python train.py --n_experts=128 --hidden_act="tanh_gelu" --moe_layers=[1, 2, 3, 4, 5, 6, 7] --routed_scale=4.0 --balance_loss=0.00525 --shared_expert_gate=true --lr_router=0.00186 --vocab_size=8192 --norm="rmsnorm" --max_seq_len=1024 --max_steps=8635 --dataset="wikipedia_en"
Below are experts of layer 5 (counted from 0) of a mixture-of-experts language model. Rows are named router (the router's row for the expert) and show model dimensions 0-63. Each number is 50 + 10 x the weight over its row's rms, rounded and kept within 0 to 99.
After each expert's rows: a language model's description of what the expert responds to. This comes from a sample of Wikipedia text that the model never trained on.

# expert 14
router:41 44 56 62 57 41 46 37 26 46 54 47 38 65 53 44 77 36 50 52 58 37 51 33 45 31 38 44 62 42 58 53 65 51 44 46 28 58 51 55 51 54 41 47 42 35 60 63 49 50 56 70 41 37 62 66 52 44 61 55 47 54 42 40
It responds to: Parentheses, dashes, birth years and born in the first line of biographies, e.g. (born 1966), (1868 – 1935), Danish painter (1902.

# expert 21
router:57 62 43 47 51 50 33 44 49 51 27 46 62 55 38 64 63 51 58 51 56 51 52 28 51 43 48 40 50 57 51 40 29 59 61 50 56 39 51 57 50 49 65 46 46 53 35 54 41 58 57 43 47 55 52 53 57 53 49 56 38 63 52 60
It responds to: Capital-letter pieces starting English surnames and place names, often in sports tables or lists, such as F in Fisk, W in Waltrip, Mc.

# expert 63
router:68 48 52 55 43 44 64 60 61 51 61 51 50 42 41 47 60 45 55 56 34 49 54 47 43 77 41 62 57 41 51 31 35 45 49 45 55 50 48 65 61 50 64 63 48 37 44 54 52 41 49 63 87 49 45 40 47 60 50 28 45 66 40 46
It responds to: Subject pronouns and relatives starting a clause, mostly he, she, they, who, It, especially in plot summaries and biographies.

# expert 25
router:34 37 50 46 57 66 66 61 60 38 43 53 56 46 45 46 53 50 44 31 57 37 40 64 37 70 45 64 54 60 37 59 72 43 41 36 51 49 36 39 56 50 52 54 43 63 51 50 36 47 57 36 37 67 56 47 54 51 62 46 56 63 48 49
It responds to: Common verb or noun roots, often completed from a piece, taking endings -ed or -ing, such as form, head, attack, land, wreck, turn.

# expert 28
router:31 47 50 55 48 83 59 56 46 58 30 46 42 39 45 51 49 56 55 42 42 50 48 42 38 56 60 47 57 36 34 54 65 40 39 51 55 67 42 35 58 42 65 62 35 57 50 58 57 64 53 40 37 55 61 47 61 52 54 49 53 51 49 53
It responds to: Common nouns and noun suffixes after the, his or a, often before of, such as season, government, presid-ency, resign-ation.

# expert 48
router:53 56 24 38 48 50 42 57 60 31 39 70 60 48 48 48 50 50 59 54 44 55 51 53 56 45 58 57 40 46 57 48 50 41 70 46 63 47 51 51 52 45 55 50 49 73 32 32 35 55 46 34 45 49 58 39 40 47 63 62 60 41 36 69
It responds to: First pieces of common lowercase words after the, a, or of, such as sp, cl, comp, bas in basement.

# expert 31
router:60 50 63 60 53 42 43 49 36 58 52 51 50 58 52 55 45 48 29 53 62 53 41 53 39 34 59 38 68 50 51 69 49 43 52 53 59 46 50 45 51 43 66 40 54 39 62 47 58 61 56 52 60 38 52 62 47 41 44 55 49 76 57 57
It responds to: Commas and joiners in lists of people and places, especially after ages or city names, such as "Jackson, 91," and "Biloxi, Mississippi".

# expert 32
router:53 46 59 61 50 44 47 64 62 43 38 59 31 43 56 61 65 62 63 46 67 50 42 51 53 47 43 37 62 60 44 43 52 60 40 55 60 60 36 49 46 52 48 50 54 34 61 55 58 71 43 56 34 55 41 49 51 51 36 39 54 51 38 48
It responds to: Row labels and their word pieces at the start of table or infobox rows, e.g. Average precipitation, Percentage, Turnout, Total, Votes.

# expert 7
router:58 47 48 61 62 67 49 77 51 41 67 45 37 43 52 56 52 53 41 56 55 48 43 68 54 59 75 59 58 61 38 42 68 44 52 63 37 63 54 40 46 45 64 62 33 62 54 71 44 54 46 44 58 53 42 44 58 45 48 58 55 45 52 41
It responds to: Capitalized words in proper names of places, states and institutions, such as United, South, University, County, District, Army.

# expert 10
router:44 37 45 32 42 33 47 52 37 38 60 47 47 41 43 44 63 49 62 69 58 34 50 52 64 52 40 57 45 49 48 30 29 58 48 45 54 56 38 66 51 43 44 39 50 36 48 52 69 48 40 50 64 35 56 43 48 42 49 47 41 55 31 55
It responds to: Periods and closing punctuation ending sentences or paragraphs, often before a heading or a new sentence; also while, However, and decimal points.

# expert 36
router:48 42 60 45 53 34 50 43 52 53 46 40 34 61 49 35 56 49 61 60 69 42 50 62 48 34 70 60 53 52 47 55 45 48 69 34 53 37 45 58 40 48 47 54 54 49 50 53 52 43 46 59 48 57 40 43 35 48 52 44 43 42 49 50
It responds to: Inner fragments of proper names and codes after a capital initial, such as T-ic-onderoga, P-ic-ayune, T-EA, mostly in tables.

# expert 19
router:37 61 49 48 58 50 47 40 54 45 68 45 50 47 52 49 51 56 58 71 49 52 56 46 53 82 63 57 60 46 45 56 47 63 42 51 49 40 58 53 50 31 54 66 44 52 40 42 38 46 52 49 49 55 45 45 57 53 73 54 52 55 53 28
It responds to: Road, street, river and route words in location descriptions, plus route numbers, such as Avenue, Street, River, County, -ville, I-59.

# expert 53
router:45 50 51 40 51 48 54 44 41 41 66 45 48 56 37 63 49 54 61 47 55 62 60 45 50 52 34 47 59 52 49 54 57 50 64 50 49 59 48 58 56 43 53 48 57 53 62 64 52 29 43 57 70 27 59 52 45 36 49 56 53 38 35 56
It responds to: Sentence-final periods with paragraph breaks, newlines after headings, table rows and list items, before == headers or new rows.

# expert 3
router:62 46 49 38 47 42 58 61 51 58 56 48 40 61 32 61 51 52 46 45 52 66 39 42 45 41 43 54 55 47 47 63 60 49 56 48 41 59 59 62 37 52 53 41 53 53 53 41 38 42 38 45 62 56 58 62 43 52 42 37 47 53 55 73
It responds to: Prepositions and conjunctions opening a phrase after a verb or noun, such as in, to, for, from, during, until.

# expert 26
router:56 63 59 40 54 56 28 70 51 42 20 41 41 56 42 55 53 41 51 34 32 38 44 47 56 28 47 54 37 42 59 56 41 63 67 52 51 48 60 53 42 53 62 53 31 64 46 55 46 74 58 36 43 51 48 44 66 48 44 54 63 51 54 62
It responds to: Single-letter or short first pieces of words after a space, often capitalized in titles or names, e.g. V of Voyage, Vineyard, Javier.

# expert 18
router:70 45 67 29 43 41 51 38 56 57 46 26 54 48 40 49 52 54 54 51 55 54 40 28 35 47 55 50 65 47 54 60 56 47 50 38 39 51 54 64 51 40 51 58 44 65 45 44 54 58 37 57 67 41 48 56 46 60 63 48 50 56 55 54
It responds to: Commas and linkers joining clauses or list items in running prose, such as and, which, while, but, who.

# expert 46
router:48 46 36 25 65 35 53 38 34 60 58 46 42 43 53 43 51 51 27 50 46 41 59 53 51 30 43 42 56 51 45 55 57 56 43 41 40 59 53 56 48 35 55 64 51 39 43 73 38 41 66 59 50 42 54 60 63 52 41 53 61 43 41 29
It responds to: Two-digit year pieces and date numbers in citations, career spans and lists, such as 19-71, 18-88, 2003–20-04, and century.

# expert 55
router:63 60 47 59 55 53 46 51 51 28 45 46 73 31 51 51 67 35 39 42 44 44 43 42 36 51 24 43 45 55 63 47 51 71 49 45 59 41 50 57 50 60 59 39 46 59 46 51 50 58 32 37 65 45 57 51 43 42 42 44 51 44 53 45
It responds to: Lowercase opening pieces of longer words, often r, f or re-/con-/ent-, such as r in rhythm, Det, En, influ.

# expert 57
router:53 46 60 42 39 56 60 39 44 45 47 59 62 59 71 62 57 47 53 60 56 50 71 48 50 46 52 63 55 51 44 47 32 45 42 63 67 34 65 55 42 43 57 45 41 47 39 22 62 47 58 53 37 55 49 46 56 59 51 42 39 45 47 41
It responds to: Middle or final syllables of proper names of people, teams and places, such as ol in Bartholomew, ad in Cassadine, ington.

# expert 35
router:61 40 48 54 62 62 44 42 53 41 44 62 55 39 55 45 57 72 56 35 45 59 50 46 71 53 47 41 40 61 64 34 50 49 62 42 59 54 68 51 37 55 52 47 51 52 43 53 38 31 50 45 45 59 56 42 50 50 69 39 56 52 51 57
It responds to: Lowercase word-initial pieces of technical, biomedical or chemical terms, such as ph-osphorylation, dep-ression, out-growth, ops-y.

# expert 54
router:50 56 63 43 57 44 37 37 47 60 47 38 57 54 56 48 55 44 72 39 57 39 37 42 51 54 37 51 55 46 53 36 30 54 64 59 54 59 58 50 48 51 66 49 48 51 39 56 55 58 33 35 42 39 52 64 51 60 27 51 42 50 48 55
It responds to: Single capital letters opening a word after a quote, parenthesis or heading break, such as R in Rain or H in Historic.

# expert 24
router:35 59 43 43 59 33 36 53 47 44 48 64 54 59 51 44 69 69 50 48 48 47 47 53 70 63 51 64 42 56 71 42 65 51 51 47 66 46 54 60 53 33 40 36 61 52 37 52 52 60 62 56 57 55 40 54 61 61 53 41 55 38 57 44
It responds to: First letters of field names and values in dash-list infoboxes, such as Namesake, Numbers, Status, plus coordinate parts like °N, ″W.

# expert 4
router:22 52 55 46 47 30 38 39 59 49 60 33 53 51 45 46 56 57 52 61 47 56 47 46 31 51 44 37 56 42 63 40 45 46 60 63 43 58 60 41 34 44 48 60 62 53 72 57 50 46 54 43 57 42 36 72 44 55 47 57 55 52 56 51
It responds to: Line-opening dashes and table pipes in lists and tables, plus commas and words introducing series, such as include, including, like.

# expert 0
router:40 60 42 59 56 35 38 51 67 51 63 52 55 62 56 51 27 45 43 48 46 46 49 45 55 40 62 61 57 52 71 49 65 49 55 62 59 48 56 39 46 50 34 46 54 44 48 71 51 48 58 45 44 44 36 52 53 55 47 57 37 36 39 50
It responds to: Dashes, colons and rank words in Scientific classification lists, such as Genus, Species, Phylum:, plus similar infobox field separators.

# expert 58
router:51 39 58 54 48 57 51 61 36 58 46 39 44 41 37 52 59 48 45 44 64 46 44 55 64 33 49 55 53 71 58 48 50 57 52 43 42 62 54 58 44 57 65 36 67 48 41 44 44 63 66 51 54 45 39 61 41 42 48 61 44 56 49 44
It responds to: Digits, en dashes and spaces inside scores, records and measurements, such as 6–3, 3–0, 140 km/h (87 mph), plus math symbols.

# expert 44
router:41 35 40 54 41 42 50 35 48 64 75 64 49 55 45 42 55 17 53 42 42 57 38 50 44 36 29 45 43 62 63 54 41 54 38 54 47 39 48 57 47 53 63 57 61 48 55 39 39 44 45 37 42 28 47 62 45 50 57 51 51 45 57 60
It responds to: Cell-closing pipes followed by a line break at the end of table rows, plus byte pieces of Japanese, Thai and other non-Latin scripts.

# expert 42
router:72 66 47 41 50 56 33 54 53 59 39 68 52 41 42 62 50 43 48 47 47 56 53 44 51 48 54 44 48 64 68 34 57 61 74 54 45 54 35 66 43 38 60 37 42 51 29 59 53 50 39 66 55 45 52 40 44 49 46 33 46 61 48 54
It responds to: Opening pieces of non-English names and places, often in tables, such as Gu in Guangzhou or Guinea, Ch, Br, accented letters.

# expert 56
router:26 40 51 28 44 31 31 38 40 39 53 20 57 63 37 40 40 55 62 49 34 62 47 46 55 47 63 47 56 45 56 40 51 63 74 59 47 48 49 42 44 45 40 50 58 25 63 54 52 61 44 44 64 41 40 63 48 52 48 66 42 55 58 42
It responds to: Colons after infobox field names and pipe separators between table cells, e.g. First race:, Season:, UTC+02:00.

# expert 52
router:23 54 34 65 47 32 57 58 59 36 63 58 52 54 50 35 56 63 42 46 55 53 54 64 53 55 57 44 64 48 54 60 63 48 46 52 38 42 46 35 57 25 52 57 56 41 55 55 56 43 59 48 44 33 55 58 45 49 62 51 51 45 48 46
It responds to: Field names and headers in infoboxes and tables, such as Coordinates, Location, Source, code, Born, plus coordinate symbols °N and ″E.

# expert 59
router:66 62 37 36 49 60 39 59 45 60 57 53 57 32 39 47 61 53 56 60 52 40 42 52 58 47 55 58 45 51 64 32 55 61 57 55 47 61 52 50 52 42 54 36 45 65 39 44 42 31 52 44 54 62 43 40 45 55 53 51 46 46 56 62
It responds to: Capitalized first pieces of European or Romance names and places, like Bar-celona, Sch-anuel, Mar, Car, Har, often after "of" or pipes.

# expert 2
router:54 60 53 39 64 37 44 42 43 60 52 61 48 49 38 46 51 51 59 42 63 62 34 43 40 41 54 51 69 37 64 66 56 54 49 42 55 62 42 50 29 48 36 42 64 52 58 36 31 56 50 56 49 43 53 80 50 65 39 52 67 49 51 65
It responds to: Prepositions following a noun or verb in running prose, mostly of and in, also by, with, from, against, e.g. Chief Minister of.

# expert 16
router:67 64 58 58 50 55 52 59 56 46 52 61 32 46 51 63 47 50 45 64 53 55 63 66 70 61 69 49 49 45 45 65 59 44 59 54 59 49 55 49 37 44 58 48 58 61 33 57 35 59 70 32 33 58 51 34 51 42 60 53 26 52 41 33
It responds to: Head nouns of institution and place names after a proper modifier, such as University, School, Community College, City, Cup, Road.

# expert 43
router:60 45 58 35 58 58 53 49 56 47 35 63 46 61 67 36 45 35 53 47 46 34 41 59 56 62 37 61 49 58 52 42 51 42 56 53 34 38 47 53 56 59 41 47 57 35 62 48 49 29 56 40 43 43 34 42 33 50 60 44 43 39 52 46
It responds to: Word pieces right after a word's first letter or two, such as F-ay-ette, M-ond-ay, f-us-elage, w, erm.

# expert 40
router:34 54 68 48 43 50 77 55 63 50 47 55 59 52 58 47 44 63 46 38 48 66 47 56 42 38 58 51 61 48 38 55 68 50 49 49 33 53 44 48 39 41 32 46 55 50 56 37 64 45 50 44 54 54 61 57 42 42 52 48 64 52 54 65
It responds to: Past participles and -ed/-ing endings after was, were, be or been, before by or to, such as used, made, initi-ated.

# expert 60
router:44 45 35 56 50 43 41 56 38 50 35 41 56 46 44 40 48 52 53 44 43 35 55 45 54 42 43 55 59 57 70 52 29 56 71 56 54 44 52 41 44 53 56 63 45 45 50 46 54 49 59 61 61 46 62 65 62 41 67 63 57 50 38 30
It responds to: Sentence-final periods and decimal points in coordinates or abbreviations, such as U.S., No., 33.12972°N.

# expert 15
router:45 62 73 45 50 59 29 61 41 67 49 49 61 57 40 57 56 61 54 37 63 60 62 28 57 43 52 55 44 40 55 39 33 56 57 64 32 52 51 50 53 50 51 54 62 44 33 68 38 45 52 52 46 64 49 47 49 60 43 48 52 61 60 60
It responds to: Single capital letters starting non-English proper names, often in tables or lists, such as L in Lori, K in Kontostephanos, D in Durbe.

# expert 37
router:49 44 34 45 61 68 60 47 49 52 54 48 57 48 47 63 40 27 64 43 35 31 70 36 43 47 41 54 51 43 42 74 49 41 48 60 54 33 56 34 33 50 47 43 46 49 46 46 76 50 40 72 44 49 51 39 39 45 47 33 36 61 56 47
It responds to: Middle word pieces with vowels, often Romance-looking, inside longer words and names, such as el, os, io, ar, illa.

# expert 34
router:60 37 37 36 40 50 43 51 56 37 46 55 53 44 51 53 37 49 59 37 30 46 54 52 49 55 51 55 55 43 49 65 37 68 53 58 52 44 50 56 51 49 44 43 34 50 50 43 46 57 46 21 71 54 56 42 49 50 58 60 49 57 42 58
It responds to: Opening pieces of split words, usually consonant clusters such as Cl, sh, st, fl, in names and rarer words like Cl-ose, Road-sh-ow.